config = dict(
    n_layer=14,
    d_model=192,
    experts_per_token=1,
    d_expert=240,
    activation='swiglu',
    balance_loss=0.00533,
    router_z_loss=0.001,
    norm='rmsnorm',
    norm_eps=1e-06,
    lr=0.0045,
    seq_len=512,
)
Below are experts of layer 7 (counted from 0) of a mixture-of-experts language model. Rows are named router (the router's row for the expert) and show model dimensions 0-191. Each number is 500 + 50 x the weight over its row's rms, rounded and kept within 0 to 999. Numbers have three digits each.
After each expert's rows: "mostly gets" lists some tokens that are sent to it at least half of the time. This comes from a sample of Wikipedia text that the model never trained on.

# expert 10
router:618460513475428591472473574560526483539537466536545505467470546484418457409548533456559475442489547451450560470552450458444569512523526431599416556490491611522557486568468534477492481421427538425463475575542481546440483531505457577498470563492512483452529440555574533599485460417460545473528552552477426484506494517499421410496488545516513555482550571435526426463455566492483514458515529512457412477432506507479425489556609439500558553457442503572545557525563480545439508498489453434582484523421472478555433416496466593509561455479513463540525393448481565451507535542430393462
mostly gets: " d", " direct", " act", " us", " ann", " develop"

# expert 15
router:528497514505471551368451514503569533532585530572517520462456549544456426424468548482531473509514520435471530477574451438479571535460527492565485531420481594486571474520489460522466454411378539457446480558592436507467550460453466542509435555465546479460597446502568531559510459407462546483446489552471403533435464540512485436539454514524476535489524566441419456466445493457437515451489565544439477523466561435565445493527559447541534516396459473570525514469585486603481494422429445457542541525467546433529456423449374509454534453475614483537570453495493498514519530513417409444
mostly gets: " organ", " football", "½", " X", "X", " Japan"

# expert 9
router:520503526501523508421471548555549536562561520562538480434493547465423462457473511490534454523500520422494517479520502496555532525507529433589537515448455661485573507534475455557501478439413548487443520513590411526470556480455498528465462561431505445432545454478561502555487471481408495486463474582481479508467476588499476438532432464558432530447571565420478518481474562465466556404524501552465414516435545454535472515526474428456529586455430436482559581454541434509451552426463438485520593578478519463557484495499489524414546452518539468613477415497476543453554570510303456471
mostly gets: "ities", "resident", " government", " election", " music", "ility"

# expert 16
router:518510541474466561412452482474556558565533459587525464403427552484411474399531485496508497529529585508438521430613528468447582522536554433530492517465411588497499480537487470480440475418426536429457501537547471463433508434532482554467414582470513469446550434448603518485456512391452562389442514595477498506473452523480507441498471566501473555477505503463505476455440526482494513462503556558491458490475507485553430470576581486506517497395479432572509509539612463534438493474466481416576562500449505512522484486431422499494539457570576444542550452481528526425534565485384393455
mostly gets: " feat", "í", "ig", "è", "É", "ș"

# expert 2
router:518562519485463540489511462524528521504591510576548500461446497531491483507499518468524460557504531513484533484515485450537586518521609476522555542380438531478559499542456446531405483397422573447410479553521437501419547460427461552470470540461540462478538459516486499553459440489418525413373454550517501523421397592476450451515456448564474544497571549507442454490387499457467605449474525497475428545447548466467460598567581420553528490475456475541462494537500424514480532471392412472551560511484558454520491509470406563476565468477605465491511488455428544476516562483377469437
mostly gets: "reet", "ootball", "ilm", "bum", " Be", " Aust"

# expert 19
router:614540531490436533455486489490542600524566429573554498440439580518449429493505500486519496560531575529499483420559506420402597548537572476546492562416481547459538539565464464556436452459437548485489486527568467532416534422412423550501477531489549472452571486509553601528512497445444536514457509542513429558471422554507452418516490517581482536475531601477467505462428532513420540449509528580434474509509506467530445475556633485467479573450465458595528524480528487536493498441420499474587532474435557442517491481467432544466527439492632499582526456521475506452567513519454434407
mostly gets: " man", " rec", " s", " st", " head", " comm"

# expert 23
router:492523526532402534461448512537519493497549475632545532467410564543467483493514539425570467473545500472463515409549473434437599559527534429512493543421455563417518503602504453511507458504450549449472422542587493494472494462434451554463447488467527508405546457540463534518469478417493556434474521508501405507502491534465432450553481426539488525457517504469446505455450550425521538491441473499434457539491573479528460532506585423457537546467489404575612536478535469613458475464422441438618487521431529451502477459474438540476497414452565414556574463451451555399517531578431481437
mostly gets: " h", " am", " wh", " disc", " Wh", " sh"

# expert 12
router:590520502485434582485488532595613624537553477589524499462425513520404480459515522408512404531444545469512534465512401520521560581473478406490547526521479560446536466539473481534519454438394505467425438531529424485465514439523415549504455526529528480427578387476483546538529490487460485467484518527548477482488485547424503401544470433614477550486630567482460455430434456461491558483514590539457455493469544473539506476504567467510524537458480513530572570445569504557453531433459412473568563484437456498526475489419487524502504479444474534513605439464453562444546549560430485491
mostly gets: " own", "and", " song", "ck", "vel", "ack"

# expert 18
router:561566542500418512458473532526541579565585483566535540458417505515420454515510519464469500521457478478529534493560485443443485507527520466493542526444435548473558463549491509498471485401392523432442465555484449525438523495425475557533433534522573519493525462502456545617498499450435573384431492521549482594454428548464405459515449483537534547504550579517459455453481514430465575484505547527445486532450519383467464519550521451500541531463470467562570545496495474586461509496432371470587543553386543410484431414387375505466481493488571469511568450516439545483575535539457492485
mostly gets: "ourn", "ab", " Lab", " part", " Ab", "echn"

# expert 20
router:530524544481475527410465520490556547538517429553497425475463503510445466452469500507530509564485508465495520480549447448470569546530484467570524534491464542461530468513446437492453464416456565464456508576579432500469563405447426509500417547440491444519592433538570582548442483455455542440443586525520397500489469588498469455538390508535519541447558569480429436439398510437457534423477544499474488554505570427500409545535542466472560517381447415525513486494527495567432551431476458435533499492455497426524437446483420535454509446445580487580583413448497533457554502494359463488
mostly gets: "==", " ===", " ==", "===", " on", "″"

# expert 17
router:523515558496469547415453441493561496568572464554535505432426543558446468429515538467511443564517505405487544430556502504419559536484535484551517498441444545487543501559482511521465442446436530444508455558534455513437501414476428548520462532441586472441581424503570555504487477456440572387412473576537413597421454558465428446524455452507489521508496582498445443490398520413420594456483569559464432524459495459533458486556524443506556491435484434542564500533533439584501523469469437424540531488476501451522442447476411517425546468515537526542563453499473513478516534489420409387
mostly gets: " of", " High", " from", " in", " In", " New"

# expert 1
router:553582478450511539478497584559513540556577444518548460434506567431433435398504583444570512520515573471470475494509446458441564510516525483565519516470436618498532431576446422520461418439431504432496504534567416495451499399463469525504429519482572496475591469533542612578509439422448483466433504528477432540503527538510487456536442462534494529484537616500473481415454550474453565409476489559469453509500559426526476536555492488474523549466478465525515596483526412536470496512453494437510508478467574431520488457452468518459496471489475485596492444433460506476484604528306465461
mostly gets: " have", " would", " has", " been", " used", " made"

# expert 13
router:585577493501488564421469529519608553536542503565502480450457523482413494452472522461500466556468545466457533425565510482455636545528486440564506503485420541457564479525462495503444474385421537411507481554561497468412556458407447561512457501476529508464606449490550556528453470449467616450483501571488428537457429514483491406545454477503501517408545552485462462465485530467477532465519481519437458483498584475544442547542581500448526521392462438601537477468524512559475559472429448405544497521439525412531477470476436463452514460456602454595598435494471512436513495436446450447
mostly gets: " \"", "“", "',", "ri", " Geor", " inc"

# expert 4
router:613525562498464583477464486565526522565527495601589479469388541482444409436470565479562426483559514464496515475520445433507579572570519452541493501453493546442537551550452430479482451452445515419448515563589497518420506466470456519529489509490530457487551425497517527543446459461419554441444554575562387531434470550479465443497478489567445559486492535460524444442473523418492523500498506531475508545455553418481491471535677433473493567497470484588498496481547492516505553470454425378537586559474535476500529481429397547482468445475569496537542476490426601446572510500448451497
mostly gets: " w", " dr", " W", " Dr", " writ", " Sw"

# expert 7
router:603518553481494503388461537504535548591559473625491470486455599505476461474505562461518465555521521482452537474531443439454531527523550474519551506446440559491564494604494477557453494425454468439415516521557448525490556463506416530519443504482526474458637418544482502492415448416453496422449494538567445565517435595515471485514423507540499597447485513522509485487435492416380597477459564565446453530501599484501483538541597413491571529452453458578561507478564456545519497452467460494549548496426501468513474462472427546458570461461544461517584436487512580476543508532428427469
mostly gets: " Res", " ft", " km", "⁄", "illion", " Rep"

# expert 22
router:574464505510468546429457469498543497541567449538568431414437611516427450436515541487519466495555550403504493455546481436476569548492543434534548568498447503484561492536474448461464439459422534420454412537524419481496520436484482533543486535438500477469558487553578514539508464385392498447454564524513462579484403512454444443526451474507462577490509579500422465437457498485444512451483488565465434503488589428531497515571525448489511552398468450605557493505505463594493534435476387438521491516471456471516465422439442546453512471452615486577553456478507540426534548501389470436
mostly gets: " Ro", " Championship", "|", " ro", " Har"

# expert 5
router:609554542477541551445510587519569524513532456559573436466478538470491441473542558450561453532482546529511528450567454511530580594560534475506591508418436587503493507514417467494486446465492552446403458536466471521443550465532443480519469535452582498399553447448453480588503445502504517477449538564455536501470466554433501477523485510537516534437537521504466467445484520491487543434470513518432453511505519502535467587513656503488530573413442487597538622505544460526451540460447466468552505479403475417537442527454460525447522481500525466594519356404456536383548561500409462478
mostly gets: " bel", "oci", "cept", " kn", " se", "cess"

# expert 21
router:504542576589409551496469514551508566540534385516520476385424531546374422419526519464469479539465470442492530460531471493534567479529506453518502564445446518455554484538468463514486488384400486448460395564601441513458559501502470545479443531446503511491572481534578614599445447460472556420487490501472499529391487528495475499464485502506513545470543624463501496492481502474463556435585532554508413524475478422513449487522555433500571528409442471568550514441529543506404539457462473439533578535430493422517431477518519552456478480524580463548532447492470485418523504504429443408
mostly gets: " c", "ć", "th", "č", "ł", "ž"

# expert 14
router:522520515454443586402441469519537554515553466551504450423410524512468448453489570526547476523513539447507525459554469438453562523519504440512509548479450485431570501534446484510437467447403496415477495562509445501444485505435458523501462569475543503480549420493548559549505459429498563462404559578455435593421418599450455413560465536531468562463551574467445495482451515455400570454459496571455471509469545466497467503512529436504542564414486486613499500522533485591449565428438464434550558510460535475517484449438429520454528413498604498561532453459433553452499584530371473456
mostly gets: "\".", ").", ".\"", "—", ":", "."

# expert 3
router:510516517511460535449503528567540584483538483523529440475402548533449404410533529542550460530516580447449490419590400506545508551552535457586532538474471656426535476557473448561515477417420567465394466503516462536451595529507481580552458537451544538471554416525532526560480509476475580477499534541520486518462431494509511436541450470517450592452532501461486507478472528540408493468512492548458491524487516507509510541560542381465578552468481501537548537475529491559504504496449474418619590505418580402559422520498526516436564458516594425620531435488509503423496499490431497479
mostly gets: "ific", "ical", " public", "ilit", " commun", "iv"

# expert 11
router:542543514482488546399473497500563572555587478592533468442452527526430441428472533431556488540536515440475546437571497437446587529468517484558524530457445579489520474533470471479446440408430529431476476571547453498451535447444434513510441562465529456472598441493543554564487471416472575453442532543530415595444432575471479442529463526541500568478508575477430472456454503436434537438478540529431457542478553432540449500520583454529535516403443463575542534522535480610457545438472456412533532507460525437528440475460405531463554469464578478554570426502475513442521538518414427445
mostly gets: " sign", " mov", " Mc", " start", " end", "л"

# expert 0
router:571506525496487463409432523523589578544558444547481471468414523462416458456534558517500463512512540444474533408520497471456580501470539504588519530462444508507533491570431441547466483412485581455458438544553492509508567512496470544536435516421545474469530389518501497497513479440432573470464548638480395602451433532497490483557442516513498572434503514499495452421478473410451570466456532507419459557460539445528452500542610472539520487458460479528503490551535484572426463371515457450534503533447571450569405449455500507488490414420572439616579461435482530481550536546458483467
mostly gets: " •", "ae", "amily"

# expert 6
router:537586526500500557373483474500532518656555484534486478405497502536475456429515533493582456519488535497433534467605496442505560542543506472549524491445420521445553515575464453483535459376411549402449497521554483541432515541450450551542439493423522542478586413504522530591513517496471513439439490526534497590448492523461489473531448446563487497518532557456451407483496532464523602513504513513487486511547558450526455482509639429486518523437424440603556515513492471555481490463459458421513580476427548446586449431424462532436527484517632503561555458491499466443506551512459466440
mostly gets: "p", "ober", " resp", "art", " imp", " Comp"